Below are experts of layer 8 (counted from 0) of a mixture-of-experts language model. Rows are named router (the router's row for the expert), gate (a neuron's input weights, with its number), up (a neuron's input weights, with its number), down (a neuron's output weights, with its number) and show model dimensions 0-127. Each number is 500 + 25 x the weight over its row's rms, rounded and kept within 0 to 999. Numbers have three digits each.
After each expert's rows: "comes before" lists some tokens at least twice as common just after its tokens as in all text. This comes from a sample of Wikipedia text that the model never trained on. Tokens count by the router's weight.

# expert 2
router:468550512512527506506513524499538475538470512486489497539505499515519479512463516467504515521487511487474488517514502520527476519498484526446454547502517488477530448531541485537545528511542497490492469482489511490495484507444491489478499511492505501514490469496500529504493466496489460464512497496494511522476504477511479483489499487495465429510508553479446473443514527463455470481492
gate1:501519450500502511502487548524523511450456492511512519479519499491514502528511554485500482455479531508510493517527543506513530463524474516521513476516484489478506503477496464502513543489519476486497482522516493540491507510459493525519497540516488446483524498502489502516518457474555525510493540498493479524473464446516524535516532470502473534536511501546512485523441446510516466508483
up1:517494528477491524554503445468474488500478487505540519524523489487464491494548454518510532473488472508471548441502508491489519537517488488518487501500551514577539503518500472475525471525509492555535496494525479509460505477508480510509505484463509511512469473508505479515530526480496496499523508486525508451492500527491474551539519514518504477492526517480484510488452514504485480478455
down1:496458484543508507504516513515516504495516511501492500510501476494531495530502526485478497496480452552465503531459477512529506467439483471487469471479516495539500515557524504524512520476481463498482492494503485511460527462486483485471490498473485527490534496496507519496539480498509475493504486513541484468538512546490486465545450487490491451487467547493477491483538495529426491480539
comes before: " |", "th", "5", "1", "4", "6"

# expert 68
router:508557532475516486531552501491551469509494519449498502476492488496525475505455501483498511507477537522466456500479530524483520497504487500442478533503552530488495481508530477546515521465511485490501470501503520484518461503474495449480507510491485465506480512476478539489462502503517498490544507546504520511462540474490487534513490476500471478508484551436452490497499527503498507492504
gate1:518522468504537520476532486493524441514499521513493538507466536538503500510481521568529516500500473475480475487520489485516461498486482506501484525498512522496482493538486470515481462506501448496477500483485508456510490475494525479443522495478527505481480447486460506474482478522502498466446473457529534442478506507517568472530502503516510511515498502467489538509467516501519474480498
up1:514535515546540523526468506529571465506463512532525512476483518458530517542496527503512516488522518489495493469534491518468531499514504496511519517495475457483503500497488483507505507507547534520470501551510521493512469506494460505481491524506546520485513489466530518488528505478456510491485488492462524494499470492443547552504455522510482499492462483480516518474489532481518489490562
down1:519529463511550474488512558506508514500457506521486517494467498512475489496520490457493478480474470500499493508487472496553448503501473485505518521451468454489491507515474510511522519489510544474475529489512507489504525477483472510503538518487483529492473476520535529553510452500499486433481506540503508517499507502522522531509500451500482441516524522521542477483541490494533504497448
comes before: " |", ";", ":", "–2", "-0", " –"

# expert 13
router:547492475495538517523511513464557484515492520467520492467496491493534490485513466504497503481494509484466443484539514511511479488507503482491464475502541483497565489522486506548534538492503506458482503444502501462494500513480492451476466513498492506508490508518459524509464462488501474516560515505450494480482574501451475487510490472532522499533503504483512490511508511505537504470487
gate0:506534464506531506528482471510523479482518519524488476469478512484490523471539533489517468508482532474469483487476499489505453513457458545494489514492485489519499494524530468495517476499503508488443502537483447511543552523534521538500479512507458511495511487526484512473544523516498480442498536529496493482527472499459511465458473512489508485522469520489547477510503477537449500514482
up0:548460549506469537478483551521518509498520491517497550554507506487526472480516526491488456490468509535499482490503499509497482545538500478544494529450542512514504479512480516478487493527526514461510440500494489477549515448510477501507535481510498488499500527538501525521529509459511505499512454501511455487531516488509519513510512498507514476543491537527485482490469526559506496483496
down0:462517473490508473483472496520505507469512485488510493499510517499454462521483509509522487578561515494522507526524488443520546487536499461471465506523469489522484513487526466516507491515463501483479501531519482486512462507491508554499516494507495508518492481485508470548562536502512518506496511492491535489497469481512532443437506537481492485520488511512471514465552508526507505529506
comes before: "-", "|", "\n", "=", "The", "=="

# expert 26
router:530523506498536474508524499479548462513488512448481444473480497481538495544505512502487521448474539491473484521516498471485505557541490526521483506527556505470533486502479513533527518487495509506449470461476504456527453484493471495470481512485500458525522533504436466504479471495507464512529505537483482531499506471490500515519500481535506506514503524500500500514517504505514476466511
gate0:487514483507563492520448488491502487474527491538512491472492490497517539490489479499528456489517519519505451497517487472429500532477486460531515574517532518511520473481515501501512499525491503508514495483506553454514463504485480493494504477539517487487532504511512503535510510504487501494506478530492510510508483536492494479490524489516430521494556485497439475473506464514501485556464
up0:478469518503480544492458509519490514494530473456490507537554460531513524473580483531528488509486468549567490539460504503495523497485509452450489485509485516504504520521501511533503546497493508485483462491520502448466478520513510472532497491484528474473504478520541510500502458529548536482484512503506491503476450501511488486506482536508505496493500496510499506522538491477478500503479
down0:479457540503443460493479529493519515555521580536528520503532498504502491547517531512468472512509498469493494476526489517515537520533464511497486506462509467511526529498513513483480509527462509497464517475526470465501459496502505463492505477516522559507478490512532485486499498521508509512496518490498464453476482478489519505502498512510462452473504490486473482529444525521498528530519
comes before: " |", "C", "O", "P", "I", "E"

# expert 77
router:496509462480489513513511506480511506498510509487498459491497472507525463518463491511503526484474526506441502487540518489492505499513515497496512554539549521508576456548514506535518495499516511464485511485493515495492484457426466476430492489481516455540492499476495528515478455482514507486510502531455496533525535508453478502516511475509506526503508529494457499512524484513483505499528
gate0:487505502539482479492556488563502494482536464516514474446478538501497548519483483454515513483465528498509492447513461451487540492548495529468550521484491545485534482485493501474513503508521457511499508495533506473500523480484476507496463534486525490504543514505481485484463482480517524487499513510481525490515489524494484514493447504549510538523526505513524461515533480494482492517528
up0:550540495502456467490467550519492499521476526513510516496497516507539470557511492490538515490500540497477450479479518528526492520510520503506572506520492504494512500490518484478461522507484504477469499479516471525474532466504501490472477536502526454469569520522505526508502522503493519466517487466459534501512478528529490508499488545491510560514498511522529518480504480512523492483451
down0:535545487477503535514521520487524523512474490494515493483549503508527466495520505516455517496465538519519448510502500436520497523458507501505469532501518527467452535520522488500517476492477490466479508520521519510510532495497488527567470501516518492519504475496505497555538544531472490472530485485494507511487508521527487464507521539490543518530494525435503480508526531479542513504494
comes before: " |", "}", "\\", "$", " \\", "{"